{"d_model": 512, "n_experts": 32, "balance_loss": 0.00396, "n_kv_head": 8, "norm_eps": 1e-06, "rope_base": 10000.0, "attn_scale": 0.125, "init": "normal", "init_std_down": 0.0, "lr": 0.00779, "decay_shape": "linear"}
Below are experts of layer 3 (counted from 0) of a mixture-of-experts language model. Rows are named router (the router's row for the expert), gate (a neuron's input weights, with its number), up (a neuron's input weights, with its number) and show model dimensions 0-127. Each number is 500 + 25 x the weight over its row's rms, rounded and kept within 0 to 999. Numbers have three digits each.
After each expert's rows: a language model's description of what the expert responds to. This comes from a sample of Wikipedia text that the model never trained on.

# expert 26
router:504504514511461484482498509517506463543509508530531505496512527539539498482490500511477500504465478532518445512529494455496495473511501463503494555535470494521485496510457504462481498504508496517504485531506489496539495462532490571523506526501513509490570515512516472476477468497520540490502499470466463476484474472489455510475465481469513487498493502525504534518495494505554533507447
gate0:496468513531549496484476527513517507499487480475556513496469519473487532490495485513475509545507570503501474455447470506517507489519516478550428486552478468559508516504508493482456508536561468468505504456508476487527477487502504524543523554535496519469546504507511518474454497526483525523513473474514490501501489472428544529473469524535507466483488485499513504496478515502502480483499
up0:465496474485431500493521486531470506517491543488459484532448462514489479529495501502522444454502469516503493526536568487441466527521482523475550480475529496438492518511524515500536516467456505517490520520486528519443537514530530459481505443499494490498480481490487487483538528482517506456482484496522525491475541557530480476503498502459527508499480474487500477498532498479504548553521
gate1:517516517567499511503522463551471472459471513492490513477532509530502527473502515497514507485473474493536542511461496441489542478498535487466473471520537490465507454498515505502497499506504477476536502500487486448497469548537534581512496462516462508536505514505456488517480460475530518515526536516512493468575504514530486463464510478519474482518510468462488493516502494540495475511504
up1:522531512481488518483506515494510462492449503515477488487473514503500547520498472508486504540481488507506529494476501510509523483523507525491529470543484496478488491491516484501508466500540529508496533534492481489509511504489496487497476488470543487485537496552517511478507520519501483504489477515510520497427475491553502536475450502465523510453502506457479505497488463522486515524464
What it handles: Foreign name pieces. Middle pieces of non-English personal and place names, such as Sa-arn-io, Di-ar-ra, Si-ug-wai, and accented letters like ñ, ü, ç.

# expert 1
router:505513492501474477494528520548493509521461508524496524454529520518475499502497480496477487482497515507510484529485488492475513463480491540478482526485467491485536516496455498465492502509501523471474486529484497480498548505526497472558523472521452459437504506546532482501472551525468518504506501546477500477503506464503451548506485459536503504454508487508553456479475488518548521525491
gate0:465465470473550499512474508520513489460538496532493490528489509491486485507499489488442480522510503487480492469508496478548456523485540490507508462513560533446501510511559526495484462518502511446500513515489499515532491505475490543522472500513479462519515503524504530501507527513471486535516490493542522513514473477472514541520481468437515503496527497475509482521498481513488515521508
up0:493559529564487519521539481474492486540509518498483477485496483476515506496473525477539459455481493492461458514498447517476511515518458522482459501501465488540527503458482497457514530463512491539520554516513531475506533496515533496524482522484528545476478502494487490482497503487454523448485500502490516480511499518511497466464529526511492489524509515501485521521520514506496504447501
gate1:446471519490505482510486491537509498525508466517479558503459522475507513483509484549506463477501431493527510538541486507458555473485568497481448522543506504490485504491562513496512481457486476471510488476519448532477515540484465493489516482528489463493546526509490499501549475481512518531529529537497484520508534513510498470501494524532513501492477477483509501485538504542482531541500
up1:538529503518510513496507546543470568478496476496500492455520487489451449542480498487467526468503525511505493503495523513522512530483494582507472525476504548485486495492488490519481540470522484536504527536456518458496489470489518507464470494500426470520494498527495518507506565474475518452477514489521506479488529499483464520509463476481510522488509538530534503494520524486502460489500
What it handles: Dates, dashes, units. Month names in dates and dashes in ranges or table cells, plus numbers and units in tables, such as May, –, mi.

# expert 31
router:553492489489460470477507474480474508480495514505506503496425521519486493494485494499474526531491520525472496518474487482466508493541466490452525527504498507545516536478492548501495500485499546492479541536517488498520513487538466521505471490480522468520493527549504497514511539470464517517480478504487561506511487473446460511491490509481493533458517473476452457465464467504506510519493
gate4:526468478516506494513441497472483511462500506477547472531482497502481554524479519504520491505536491474552484511501492494511526465464498513545494531515493543526544497531528504455487482495519487501470488511471495489460522477504472542477477503475437476503455475497481509458468493495515484496501513532492495498465526503553513542502500484516505488489465471489516466517492507484492518498508
up4:471506529481498470504503511514525436508529486527477509471535491497517454511480484493499469492478503475461516496468474495508499523490497474475462501541504538518497480533519524512479463484490530491512509527534507510551500481544507476522505518493499504438502516492459525532509509513478534523500509500503502496471511476505511491478531537458513450546527495523423476502479506497528492507470
gate5:497501489491478531500481501518508492514504519535518494485518513460534467486519525506511517492513463506516529527515554513454515504518513505507502477527457512453496519511467535483499498477521529523542522532491485491529536477518514551508509532505503472469460473490496504490508524471531495531496540518508507512506509494512515480483529480489531496448534529482527525575476468510501528526490
up5:484524510464521475482510501528489510471531527459504491501485526541487519498502478558497520484489531539474474474527498534546488536511473485555505513475517473482496465531561506436520521536484494486457449479486501479522489507516475460509473518509472501515535521524473514506508528523495501523486507504510477487517464486487459520506509513496498515528480455562490505456489511523511482534502
What it handles: Prepositions. Prepositions right before a noun phrase, such as of, in, to, for, at, from.

# expert 23
router:531544484488503494484506492520541489506488516520493505512472484499440491515458536476487541489468500549533469513492499496474462440536500511493477496500546518557493482526510507496480509470532470505542507579505515439521514454496503516538530509547490485509497508524520491473496486454479496477466464520504515534498516491437484530480481484504532480498504500498467519493517478514525509520480
gate4:514509465480480539526495503482448491522518525514498506495494506481537543471440476518478513523510464500446501490555453448500468481500488446492441521533525469506508492513491512474466492480517507469511458524451467490510485472451495511525527515541529435511498545464507467509478474484482492505497470504517492518506459523535454536446536510469511483536502484486479505491540483501488524510463
up4:484519471539538479517516507520520501504478485535481461531502489521440470513546564481495489498515544459546506510434542519496497500503522520503548479515498527498491496490535483533547519491496484511492535497528510454502522514553452479452498474451455550503507499514487510495441544493541505517508512508452511469495528502481500469491474478504490540474523496518538476460506507500507469471528
gate5:482498497488515508503481456497482488520488497498506514490507525505502481505529484536494500474507515501492473459451477442509482495493517527504492485555510505496560505511507513510501542522528481552527502498505519505501481462507507549537527450495500523514444441451480513479497502476461558499508529495516482514509512447471478499486504488474487490528518479522521508502479494497544522478503
up5:461501502492491486443505497485511517477500476469532490525491527486525482481521507492526473511523520469471487504476502494489449517541465533463476486440468479482481498508482495442465503514545492475488517515518496510510527505504480499507506533501493509513504482467512476503505511518502500544510476499513517489507473499492496528512570514531502438535523503543484474452496504471511461472515
What it handles: Word-final letter pieces. Final pieces completing a word, often names, such as beag-le, prodig-y, alge-bra, Napred-ak, Pin-zi, and closing quote marks.

# expert 10
router:517531502496485486461477489495527541518493493483520467518465532522461529508477510531463522468497460503526465496451501503482498532478506518506501468536490522506496469478472519531492527530520539511491488526527511491475510477517492493530502514523508463510502497507527469497499445473493538512482495529483486506496553464482494501501485483557504526500499524476482510506514480571514516507469
gate0:504467457473518532488543510520534558489454431518483522477520536457495522475500492470535491481501523490496509488519491497554562481475492458489512496546511523466534485547484505496524462471483491455510489472488487468494488522483569508466502492547469520492499459541526489483539464498513491500514455472474477514510541507504499482484495516483549467548467499499476502485472491503510508472508
up0:506536539517517496500461458491502476448535528514490488532558480502482486490503498483489482532522487506525533495496514468499520495499503491510527497503506423535508518473466464507474527487525516500523489556471572471533507537505499531511506560489525494510504532473494493502501499517497488505514514508507519490458522512467506500468486517493488470509500521485492478539493493468499515489491
gate1:536521542559539504501483511425507503514510523524486466503576473503467493491491481481525499492531446485532519501513499525463495450480503524497492548496522500514544527454482482505577509496502511489525500472518473473472450523509480499470500482505508485488523507501525475535511493485492469511507531486508519493522499526530474533496495487485483485497581483458500493448502494470545529540471
up1:485531505506500499516534516505564492507523503507491476492538462510466498533499502480528480492505510517518495494466517492499501499485518497502453510518504479506503523506482527519515505523521495500511511521520482498501477495508520480487523562539477479511538538481514481460470490484502501477469475438500486512508491521464531502511538540470489500481529472558497529521460493527426530551530
What it handles: Proper-name endings. Final word pieces or head words of proper names for places, wars, leagues and organizations, such as County, War, -ford, -burg.

# expert 13
router:520514504496464487439486494509507501517492497507485521487493495522508516543474495477460501562538504478477473537484472498493500476489502512498523487491505520523471530449494557480511525478490520475502477507528524478538507502541512479532517482490532506459518482505508473441446499523494527474528469530446480484484513482489503534493471489451525527499513480507500540478487490563517497496454
gate0:478536506540469535517523543534492462503496533494486519481503445460511522511459478473469520509492523484521503455566509482526494473491519497466505513492505482493501494519462511484514517470500498533479498461508510473469466496509483500521482474478466514480519510514504487482530500518465523537474471519476493494522503551496496486491529499497520471535468490508476508487488515462491435535529
up0:511536486489487540490531489516511486540491476502514461490508520462503456518474487496436507534507530487551494509505482515515498481496552539493495499502493515523477460521507518510499527497496514484491481488512471513477445482513488503518534464497533483496478463489469476499496509534430500477497519481526530486504479500459521493490535469497499501541454507461529550536471531511514476499521
gate1:530473461491525455502473543480543502499454545509528531541499523502524510540462509520494503527454484504496466494501501488509476527523466502480523495529504481526487467476529502483501530511532481516515496521495491443542532524481471518470474512486480516511530507460510479472497544508472548490490494477479475461467511506528475486496494510422510504510505463505512473524492508485499479448510
up1:512480475479510505568499548501510475547488535514489519498537524545554497510485523469502485482477510500462458518472488526536468519523520506514525514513493466476480527459519536464518533499493494522477519509493539497542544489477498531489515458482509500516534493500501493486498513507444521527492499482513473501490530517507500510473453516472484479502507501459439473489511465457470528433543
What it handles: Sentence-final periods. Periods ending sentences, often fused to a word end, plus == heading marks and sentence-opening The, such as s., )., ==.

# expert 28
router:469528479415471489488518490512487479583487542504478537493467495528515523481488496491471516482464501458515489430421461476523488507463510468527539448503487481505493501504464493512497513494503474525504521533544525473500526483515505495509507513508534488499489497509526496438504467469508522510480492474500473484507521453457502508451473473495502500477518504501468514534516518525503488507535
gate0:517533461469511504492509479498492504547519505472514481516518506456472532520514509463479528507459489469486468508455472512551485525448505468488479443486489464504497512493544477512455524499462505481494499488487503502504498518512490501464507518508539479474538516524527548529503519473466503499488569496509473493477470481475507530478448508470513504490529515505473491495494509545493477487516
up0:536505510480487500505546536475548492555534453483473527464482501481528487457516537448517525489521510496486483474491467495506502477458492508504512493556521466483529509501501511476509498548524483498532507553497557458496489499472542471499509471489511514500522453476531525518509499513479516524464508527481481472513488503528518474491510485484517549570485484486489530493471512467549464486513
gate1:462478507474474480524511503466507516531511523494475517496519465498444474470508503498481516516519522487494495535511484470513559514500467522541535502508493474482520504513457531462491513470505496484468465490483491517530505473517527556487492517542529492514509549566507560514478496465457496518519487505506487521525526524463538483509471485551510476488504500501505483481520474508483494489525
up1:499517536450506513527488508500499501518530501482500521493490467489509525536497480479491488509552505506504496448546528496498493531472459513518561496463431524514489454493483506476531496475483485497490507485491518501506485466550526521499499482556495491475470561559513488455481513488455482475462487478484491481489506510553494498476509476493525515473527520523525523480506466466520478527535
What it handles: Past participles. Past-tense verbs and participles after was, were or be, including suffix pieces like -ed, such as made, used, won, released.

# expert 4
router:551547469478492455461523497508471521545518498517544476505480496559494525499492466507511514475511513503491461505482468507503507505509489479499477518527490479511492484482494531503512515482490507485468502493446512485491499495534488500537509513507514488448494532487565532468492527465480488525484514506481511496459511511488497514486488498471502454522501451502482483475501520512537487546484
gate0:515471485485523490478465508524468506504484470494498509503509514507552489508485531478498489540453516479432532471482480536484522522491498528515481526501528495483490459488439493517476475481474483534559517510477507522489486557497478488509519469446539501490466515491534513495497498503501495492525481521509470467475497484526450517451501454525479511525483494484561485512474495532521526501492
up0:485533502516488491541541518508513498504514521518497519502510495491476513500525465518513511537551493490516479502502520494477506490513515502508512452500498538510491527479490511490539500519484549495468516500540484507533493469489489531454426553543468468480515475495487488486507490502491513562500517506492483495498524523514504501509509496500536512493528490500458498490533497453519513498481
gate1:495459522456485489501479491524510491506513513487543487499526578513522507504503528503468484503482509500505520524507516477489552523447494463488480465524521493467511482492503522474512480473522478499486532491488446490478521508458504497504469464517485450507502483512502537488458445501530534521481457504496510461478517457532448506550548501516511517495521506523520469495484494491462516493450
up1:471502527482437499536512462519470471508551529540518497484519528472547510477501495497479503506536494479505496523499496547477506483515526471500525467503502515522527468499502560483450487455506512461473506462544506536459520481513432471497482510505488537545563494463484531503450453469489508502483480528532491501523540510499491507505542475506498474487489478501495462529531525467470482476518
What it handles: Clause-ending commas. Commas, often fused to a word end, that close a phrase or clause before and, which or including, such as s, and ),.

# expert 7
router:533505472458461502442529486555494531519497514521519521501420509500479526520499480465456486528500450477464479497466505464495509500534537500487477491521536496507469487466495522512531511459483484514472534494523514483508504495495503478501530517511505482445480540534524473466464493479490479546484515538528540481502526508505465520527478486552516488486460497536489466501506505550509503489438
gate0:476521499464485447491499561432495472501440487522492514485485534511476445478478496510494550476500507521527490483492510477502532477468513477498494540503479500507464537521517540500461514506541499503490545502506494499496474505473480479484463475556515498499533487506501507482491541518538509505496477514499493510491522461495539481494477463487458518471518480493476478491471507475474490485496
up0:541529543508549483494479502481521513511523525528472526500539465523512490491495515530521479560502502496487518506495508505516505513493525487492461530522511487528506503466480496483457509489478515502499524498540505528556468451501512474465535515486500508501500527477510491493509525511513514546525494509552484515488482443546535475484478514474517522485483506509502499482514515500475478487535
gate1:486500488518491457483520475521519524497485476506528516506475503526512519436441469542499504554477506554473483510485511495529510497518524491459511483511523504535475539470509504463496534494468538521504527492519471497512521481498465481494506465508462452497469504505526519523489504491522506515505467570540502514530469492500526474515517505491478516491516493485476474466531522526483530508492
up1:516496495518483520463477513511455447523491530523507472512538504466479506515485524466510527480526457477511493521509514498441480530513500494535498509495509476470526434552529489490474509490497474464515484480458576513490484505505540508541507502494517522523533515459482474478518510516471508479501498497465468482471525493484446525479487490529519455491435521480501509497482493491517460492512
What it handles: Role and profession nouns. Nouns and suffixes naming people's roles, fields and works in biographies, such as politician, director, magistrate, football, album.

# expert 11
router:544536486484463487457529508519503530523483499504515510521473505512464536512456481508474499538541484531470514517480497464470507474532545493491511445507485495526489524505490477506533515482470539486484526520498552452500526489540501481520509528505523453469477518531530491480477532460462495513505487498480518493481513538482470529507488484543485519499493500513494471522507497519479500520491
gate0:463503468491521493527523494477471457495505481506484487436464499503467478526480500489479484455512530493514497478505515474526482491518498507462532488522483513521498504533516534497500486514483474497503497484460500523480551492498454488512511535494530520460499539529487474522489530472440464494490460449494514505502498527491490501524477517498494514533509517487489477490500480481448536474501
up0:495503461510518484527529513517484485499504491523494509496477491479471446496527487523475500462499532457470483463465483463521429473506470490538485483529494489519547496539534485522498489509506479498546484531467517519529512436541486525523489496448518493466479497507472476513498519472498510459459493469474511533524510480487491528502441482516489469541484489477464505453524493454500453462481
gate1:474471528478507525486457476518504501539500536548485472501534513521494472489481522489531520495501530515482510483523511512458475460453514492513500525478514531505491538529527470457536532492528480509474494500498552507477496519455487534513483473511515493459490484473505507516519534497468535499516459506506471498505449499529507483506510485449436518492478489475458493532469461493491546495476
up1:510515431482492477505503513529526471474490491490518477463474485504538506487524499514440456523481494487517541522492501519548519482482460549526518491523498459453480461514470513490523503542428468491511497516468478424471492516491517511502491502434485511511505491501518472516482466500492510468500500493490531492492470544468499493516477457516507512481504470537519458469513466426494514499545
What it handles: Noun suffixes, place names. Noun-forming word endings such as -ion, -ation, -ity, -ism, and second words of names like United States, New York.

# expert 0
router:510504522508488482480504508516456474458473500501522526483525545514514544508525493482475504521481475495490484502483502524491500505477529512518514502528566459513500497501458506482519514481469508491508464531496499492530555507458500499509491482513495490505509504519502502512459494498509497521525455529514509493477505513462446550469459484515526478497476474523478473509474468501498575469500
gate0:542467470536495508492495519488491499481446473519512504508506526500506497532479490509490499488531498576494529508521508499517515524505523500465496504477528507501505492473546509514492491501493521523511484525502520508487523519511493520521537505556547463511487527490470544474475454476496461495510478460529482483485480513480486479475514478537489479501495475481520522500446514530468519510554
up0:493485514479489513510504516497477443525520472499480484516500518468512519482450474505512498492554500463534426500522521507509490507512481530518580489523452513567480504495491473521524505541442533500515532533508517507506490516494538469467523474490501481489469469487516512498470518522504501464484524492536533488508520528523507475508489488502505542527504489506533498524523512475514541509506
gate1:468495474484523498472517497480502467496481486486488490461476479531504511492499528509455504507537521487496468477481498494504522488510526470540483492468487513535477527509505483551498527495525489503462501487518488493491479510515521517497504465486488501482486504534521509519527527473508493499524525496513478488464482452518479449518500521488482489494465490495509535481471524485492486485502
up1:517465474492511452466471480504501480533518502505460479501507506506523498483542538482478502500502509508524450464495501480500519479538487474508500498500490470508485515495489455517495534479517475480502442483475510506496499579517489543502563496475485499481480515537477502446501490465502516502566505500537470505485468477508522539502465515498514499545495491510492518517468515511476494450434
What it handles: Suffixes and quantifiers. Word-final suffixes like -ing, -ed, -ating inside names and verbs, plus quantity words such as all, both, several, million.

# expert 3
router:486499510487499501484513547496486504525481556513472514498489507517509503498501502526495511494454482504487468462464507496473499443476502487509497504510486475498457507526487486518497513486484468556522480520510538472525554494509504517539505512503470489446493513496508491489517517516522526477494494530391476495497491458497494534473476460475517498490488460484472492470449512501559531527490
gate0:546488511470526494498493499483527472522522480542486502512493495462519468515447550512536512491480491472515482487505494487506550520456504482521502461491522531455521474512481490489491548537505503479491518477459491482476451521518494476520500490509488498518497477486511466514460492544512505475520494499533471516492490488518446482460445533456488542490516512499480527508489497544499520507455
up0:529521469490525490501488488456493509476521519519482487546521474515549524493479549537576516506479498463537449448534493491475489481482482469565508494503515511505476501527471494522483510489487507496531538467468502524490440493512431477517471486493531521479491445496505499501459519486531505486522490486500461478537509464475495510470496483452512537484507472485487498502468490537490487512499
gate1:516521518520522491516505519494504495518473533468486482525509548482506516492477497514485499476531529513507490493508487537508508519521489485472499535489495551530459502494520514504504534488526452481478489538496529463479491481514471530510492516496504505512443499479482514479476506491529492482504473514509454473491499457501493467468520497495506520498459510499469528505487518514544503513505
up1:495482479486491488532491475503489469512460462480452472524523535522527511507538482530487488474508483500499498490523504505518443499507515496473466510506499496525495474470512513489537494501557513504500528469514536506499500452542485477485495493522509485520485538490465431431485505511460498503523528523527521516445510509512492481507518523499459517470541446514492485483522497497457458492496
What it handles: Table blanks, name pieces. Blank cells, zeros and dashes in pipe-delimited results tables, plus single-letter word starts in names, like G-ert, K-h-ayr, h-acker.

# expert 6
router:507528488501474518436550469519536480516508525504498545509451530511464523463507493484514510504515517552530511493496469496448512444492484470528473521485528508481509528462473520532528517508505515562503531528524521523546546499509496503523531495473511489506493514509482527489471475463487505536553491529469542459510498521479498513467481490490497467519481492540504516519515491496541534515483
gate0:460508502515534484514542449516501485516516481526503507556499509532498495498489523490511477497476505494487495521490524489523503519520498477509472560527502494471496494477492515538496521486472501572501498491551479487515502475471515496492501521448498475500483494526492499540485510470517523490484493494500475491462487523481463527516489516504492486481465522520499503505517495474532536517493
up0:506504504503517476472500483469508444543528506492467520531504500529487467487480502517499506500495510499513465506499512500489481502502479501500503485502497540489509449483497520536508514499509474507520501531574467519545475463477505510500525514478481487500499475547511505515463475448511541483474532478507481531496462502503488476525524485472477507472499511498458515497550514518500522515482
gate1:473474509510499505520486504525529521555444531522495487472479546502474514543527528508527440516502513468473490478533534543469487501480551519525479485497522464502508525478501516489525495449521556474502499517485494475495500528545488491539512501483514508515578507521535540475485553509516478458492498509528483465525501499504520515478501533479572484557499471489484537505488547480499502517505
up1:535489527504505500477512484529518487449538467536482540522542436451502521493511490476444518517494504550533496477525536469528478481518488499446499508500458496524474534528511511489510522568514495499468503476524503505492485512491508526492531517479495508486475532512471523526491491479472492511503470522550503501491506495488481497476494469483468517481493508503489487477500441505501466486533
What it handles: Table cell separators. Pipe characters between table cells, plus colons, semicolons and slashes in lists, infobox fields and coordinates, such as Budget: and Buscema;.

# expert 30
router:495500500527467498464508523489503490511448546499526482490494518525505499446486455475521477506494494463529483497480494499497464481479530541470524495493470482504510531470473507492551522481486530477497481476488546509502500478548484519548527487523511473487456537471526499473485501473479512518471501485500503485540508484485509510439482476518487476473508448528419474465468493505503497508513
gate0:553508513513498514496490537529478495535484487487481493503513494527482543448496488496520550532477499488480446549456470496492522498506475490484525501518542517534518457470494535511502507512485485532509510502480492523486493514500471511470518458509464514528477528458505496504481476495521544492517474523510519512454513522466513502519484513565494463515532510475498488453503564531517469494470
up0:526541505479511474490506509486460509517488479486490486505494482528546535460511495481506527507488456515537452484446476492474532487490481486485496521514520503517533459485488542484503470485518482526526526511459457495477461519511457530428545496479514508544499477490554467532495506507514508489527467467515577480466511501494506519546511482535487475509514503466490529523536508460523498484465
gate1:509486511453462448487436499505516493552490514512444484549525507469505480474485489493484520505537473462447516481490491502549518536498515503486526500478497571485512524487497482514451461498545479481484439499513510467515514479501511509533474481513503529555490515501477529509450533534469472552493528454535493481487505509489508492490470468491502503497497530479509515500539527520493515469456
up1:525462460524488499537479507519520481520522485532538466491493521490481527535494478495490498489563499516459470532534499501516516476490509460504511484488505492496527527489512491484513511490481494521484464468507495522488527485478537536482512453524487470469514505511477496524455438467508526462504527528468489464475506532505519520466495566516525495514464489546488497490463479520502500513514
What it handles: Digits in numbers. Small numbers and digit pieces in tables, coordinates, times and measurements, such as 4, 10, 17 of 1714, 5 of 28′5.9″.

# expert 2
router:478548488522489489470510535523529527501503526494500557449521499517466513487533463523504514556509494491506495476472478499504457479464513519516499502547479519485529503478476515493554542516482505503498515499518504507539527435520512531521484492459502475499478537499537480482512463521424480498499514487511499484523474500473491552504501408499498459463489525503454514486473453504492508502518
gate0:490466514540496495532486466497514481509536500476486494480523501536504507496530510544457475508483543465480449500501542493460489467459508526489509501502484485526440508453519538443475477471505445512544495493505443522555510537494517514560524473509493504501549464495504556480485471487519460509494517520526505474508499468479517509489480485500462457476521521524489493462464476539532483494530
up0:537474517529475509501500531465507509493467462506519520525527482483506488522560493537487498488479498480473475485493514525533488475480541515527520494471494486565447481504519530456484499481518491496505459474508491504502514503497496494525483476507486492499556438479520504534484443533520454509506548506533501506495483478473474512513426441519472485506511494523537484500461488523512537535520
gate1:518478540516519474487473498506507511491511450473493533483510508453574488520528505522467493496496532501561512487530506499536516509540500511544485499503520529484481506477528506517504470501497509491493523482471491435515517487503458506499501490458544502500514522515502503537472476492476493535473466457491528455490505514518491467456482540518528505509512503470481518504535498485541543497505
up1:513489553563484513515465483468474487503484512523474538479484497441495495500517486522486515497512526513538493488523527519560558507536469509458474502518530493477480504477457521512513503516518501500491511496480511478504507475505469536517496509495527487485502532509486527473438489531471496499479493436490481480558494523509488480459494560499512435534484540504480516510533473495480480490480
What it handles: Word-middle common nouns. Pieces inside or heading ordinary English words and short nouns, such as ar-row, qu-art-et, air, land, fact, own.

# expert 21
router:529507484511475448468527505543503480526474522468527515524448530528467525495463491487495510479486506493495486497484493488508503477506526455541526488549520510495465511489463521492508506492456525505485534534529494483487526521491489495494476513500506483480492514525483466522475491522481506502507460518497505513471522483465479518507472527474487480464542490525466487507521486500539521519503
gate0:493503471513512493517502491526506525525525479540507477501562499500483492492480488473501509481491527486488496508466484468500482471483482480515501512534518464569444490525497500496501508500496479452512539466567535494491505511492494459539465498540525491531522520446499488544506476519569472464518486515454513518519474533514499429533494496516452478439509504526463498515495496524490470536506
up0:471496477489490471505495493518502537528532484514494495478535524501489483514456506515538524501493492497497503500494511507482479486474507507549493514526511441523461514563480497472514501526480511474506557501564545507493504509467472455472463496517488531505533520484522488526523474491539480476517530467483536540496470510513531451537464492477454473491497516479483524504471510514519512498520
gate1:461543489465526496510501531498498475524524521497527527476510519508520524501467482534503500507478504523459514488505488491482461539479484458475501479502491485509489520494523479507503500520496490530512494472538536487521512499516506510524484590514508457538530498527516481485506485489535506490495496494469506476532473487499473477529500483464470548536448518465496466551460533486520506522515
up1:490545478515534502456495511488500513511546513435482554445481480478455481480509494484513473506508509502475473469493498526471465500541536505465506463486465500479481547504466457499527460487473521515515508492481568488519495480481519458483509479504491473490463525495538500494521505494541441472498507497464498507493482510518499559481525496489516509521477490487505486518506470536491482515532
What it handles: Years and dates. Four-digit years and year fragments in dates, ranges and birth lines, e.g. 1997, 2024, 1978, mostly after in or month names.

# expert 20
router:497506487480495478441480533539483545506488502525514513508459517519468554505505495506477503496493509543471489506502491469491504475526529475509492517505481465522522514495461529516510505520484491486496470508475515494496515490498478496497472470523498489489516522494544496520542508512514531508485492508474537465473529462502482524489450470506504466493527482492470478491505485523520529512477
gate0:553462501478492551515507512472483503523500489507509515457462540517497504498534495468503528453513498481558528490491488515470536534519532512479499492490501493504496521506525464496481481495499490507543514555505510445499507458544466444480510554519464525492516494478546525550539562526494487527482475504550531479501494459448510493514514517487533513502497495472517497515463503484507463512465
up0:533464483519492502463493505491503501512500501508518484487486487501527467524510474534505490465505503509506481467510522471523520472499507513525467460478519448472509493508537511506495471516526504534490521551490465509500517471524482488509490507486510545533526537531515476537516509557513522555475475546504527526498488475443491518528539463509506526488514500500491460513457492492520534525476
gate1:483536497504494496497541485512519456512515500459506547469485468491490469511484514520497508537500494504522507525522481441508477500495498517472524487502542443471508495500452516546470505501519517483469490472459519472512515490513537520486470509514466510494524489472514483529556493559469474457471508462492532510516495491511489542536511463512548533483472514525433479497521503545529511521502
up1:521495484497490521465458560471491522494520484524490478514493498477521513481489483475494488476526515505503496509489505513502537512491499500460489515536495507506505508483546506467516540510484497497476514524530522549535512493491452490455505494485516514489491488521525424503506495508481469491539489523528499522520535517494502512530499465517497492509488488522482502513487463478522469474467
What it handles: Table cell separators. Pipes, semicolons and commas closing table cells or name lists, such as name; in results tables, and coordinate endings like °N.

# expert 15
router:537507476518490486488500533491460492510465542504494462448470535508445483471491506467492503510551485517449510512497483476460497544519501471476519487476520498554458471511501504506528516469481521534504503501506509484497504496522458513520512490497518470492549517480503465524493499494466487533525406482499472468527519516456485531448486510511525472466493531482513512494485465505494476505518
gate4:464469552522503485537495494506504496474498512518519514460472495521496506475490496464526500515505515503466519503508471497526508481516531507467489518534509457539468519534501537526564527524491497496463531477515492513495516508491467505470499499492546475509518528512476530515519472548490487492518497508534483531499526522538479489488452528506475507509510440480508473483493539511480525470496
up4:533470495472512531494489511527490486549504512488451457515528483503520471483471523510458481542525459489497505498487506504466471510482503491465554532482513486488517479528494488509461522535514502477526513487466544510523506473474462506518552538510499472554483498481474455499519528504479489500498503495534528492487521488434466489494526486510526500497471524546507453521552561489468480505481
gate5:516490485504488510480517510503526487486522472508515490481527478485491506491513501514494492480493518529445512497518508475547520509501509536460547498508512477532476543504491497518557487488511518512463543525498480516472503482486466461480488507475494491565512521482448542496509489501477500500500494499537503451498513472545538495506541481540513497504506516503483483509479519496470471485492
up5:539449464491540496484473526492532521487513420498503511485505479542513519496507495499509487523468471498508467492457516546503531478514505456543488504477484535518494500499496506493458489498497483497482501479493494513475533457513502461546521525516508536477551536502458517479511486526441512464482528513487470496486484428508509473525532518489480512530503501505485500486493459563486504532538
What it handles: Mid-word fragments. Short interior pieces of rare names and words split into fragments, such as Col-b-ys, Herm-it, Dem-p-sey, dig-it-s.

# expert 22
router:510485476472516486457523537542488532524464502525469569478476502530448481465501497508493520476446502514528465502479517512489464461446514497511499516484494495505489480464464512452500485487517524489509491489549489476497495486479504448505476502503481495522494536542463468455519495482474549510476490564505516493464503449487504513484488507510542504466499477484491466468450502564511482513441
gate0:468469487466501526493510479467444514474505518506517482483504519511480471503482526509509536496480513493507493576493471488479492485535517501521496459476543520573495484520520541496452565492501529519517487462526509497516507531487516513500532510519453481500538481544518473525461473451478487491517540471497523480503492537477479527521468532517488466478496487511569478508492481524513503485494
up0:509489502490540494498531518449509494453522513562484482480484483508483494489510504499517524536469494475522532535516481505482469445520510496485442489473501496549487490532499516518438558455511524488505534479549488516524499518509502501465532488523467502467518531499521483511489470453512471522522535497521514494494496538500501509507484525535493485492530469497540465523505466500496518421529
gate1:503529497487486502491502487560523488559501489503511504484507497469538469473510500442482480531480480493470488467496491540498512511473497482524538482540516439512472526494487472504519507450494530480491508492506525536518489493462474536505551502506509499454488482491505527508516460502528515503516496500507552517497527528510469479495531544533493537522494469474484477492501502530499489488520
up1:473486505521523508464517532471453531449489482517458536495475509481492483496499466533481557510532454513526500510510487508496506502479518550518494488471499515492491443489528504539514504535463475482507510476476464517496467506522528518450479449486512513542491513490504509518470458507442515510460499512502499501468539511493497531504491482474502491498473477538526515524495496436476469486545
What it handles: Articles and determiners. Articles, possessives and number words opening a noun phrase, mostly a, an, his, first, one, this.

# expert 29
router:463515516448486460508534472517468500505495540534501477464524498531494530443518467496473534508474478512511485490500510448467522469454508515511509515535520467497483519478491502475509542481457528493478524504540516497521506492521522510496518547481512465478483501512525484498461524502458482548545524502479495490530478534499469538491500459474489506456527508506491516472464496495553542556491
gate0:546526522477556506482526514513526514498535505497491488573526522475525499521485479523517487523536459519485554500494530511464496484452507505524504522505500516490486510453498501512525480472541492503448507491508524504486527478478502516504488525502508492473540487502517452580498458491455512514458481497520465496500480523536500541517505505500481481518543505458490470505551497485510490499470
up0:516474512529514521464501502527489532489504509468481459539537531464507543440518508568511508519482471496502501540538492544515478478424508487492572517516472549528514493507458504506531490560493525522483488505483482494521499462494503555511485537520573463492540466514486457541517456473473502501495527483493478507465501499522536496509483465521504493493520493495490491481474485512527481486491
gate1:509517506460517506453537488466504516537481557493494521468495464519512527509499500469460548479480544447517483501498483505498470549503471500492478527539491496468497502467445520507487478538518513550496545455512517484511488492484510483516497510457510535508475497517500479495528485509522493513450478529503449494522497492503471461492502533556507533515497497517514467544480473515512511498490
up1:494510516502539465486510456474544509515460516456511513494562508520480524526479509473488548512514540461533521502518506544514493533478482501524506496551484501489501466511452484480530489546555504485530516491542538511540487519513495494554508530517521515489517489482480522497505538502504555502497535486501479503529474512482498453499473483497504451513532497521473480506477468488515503453481
What it handles: Word-opening pieces. The first piece of a word after a space, hyphen or quote, often a single capital letter, such as B, Cr-ested, Pr-iscilla, in-flammatory.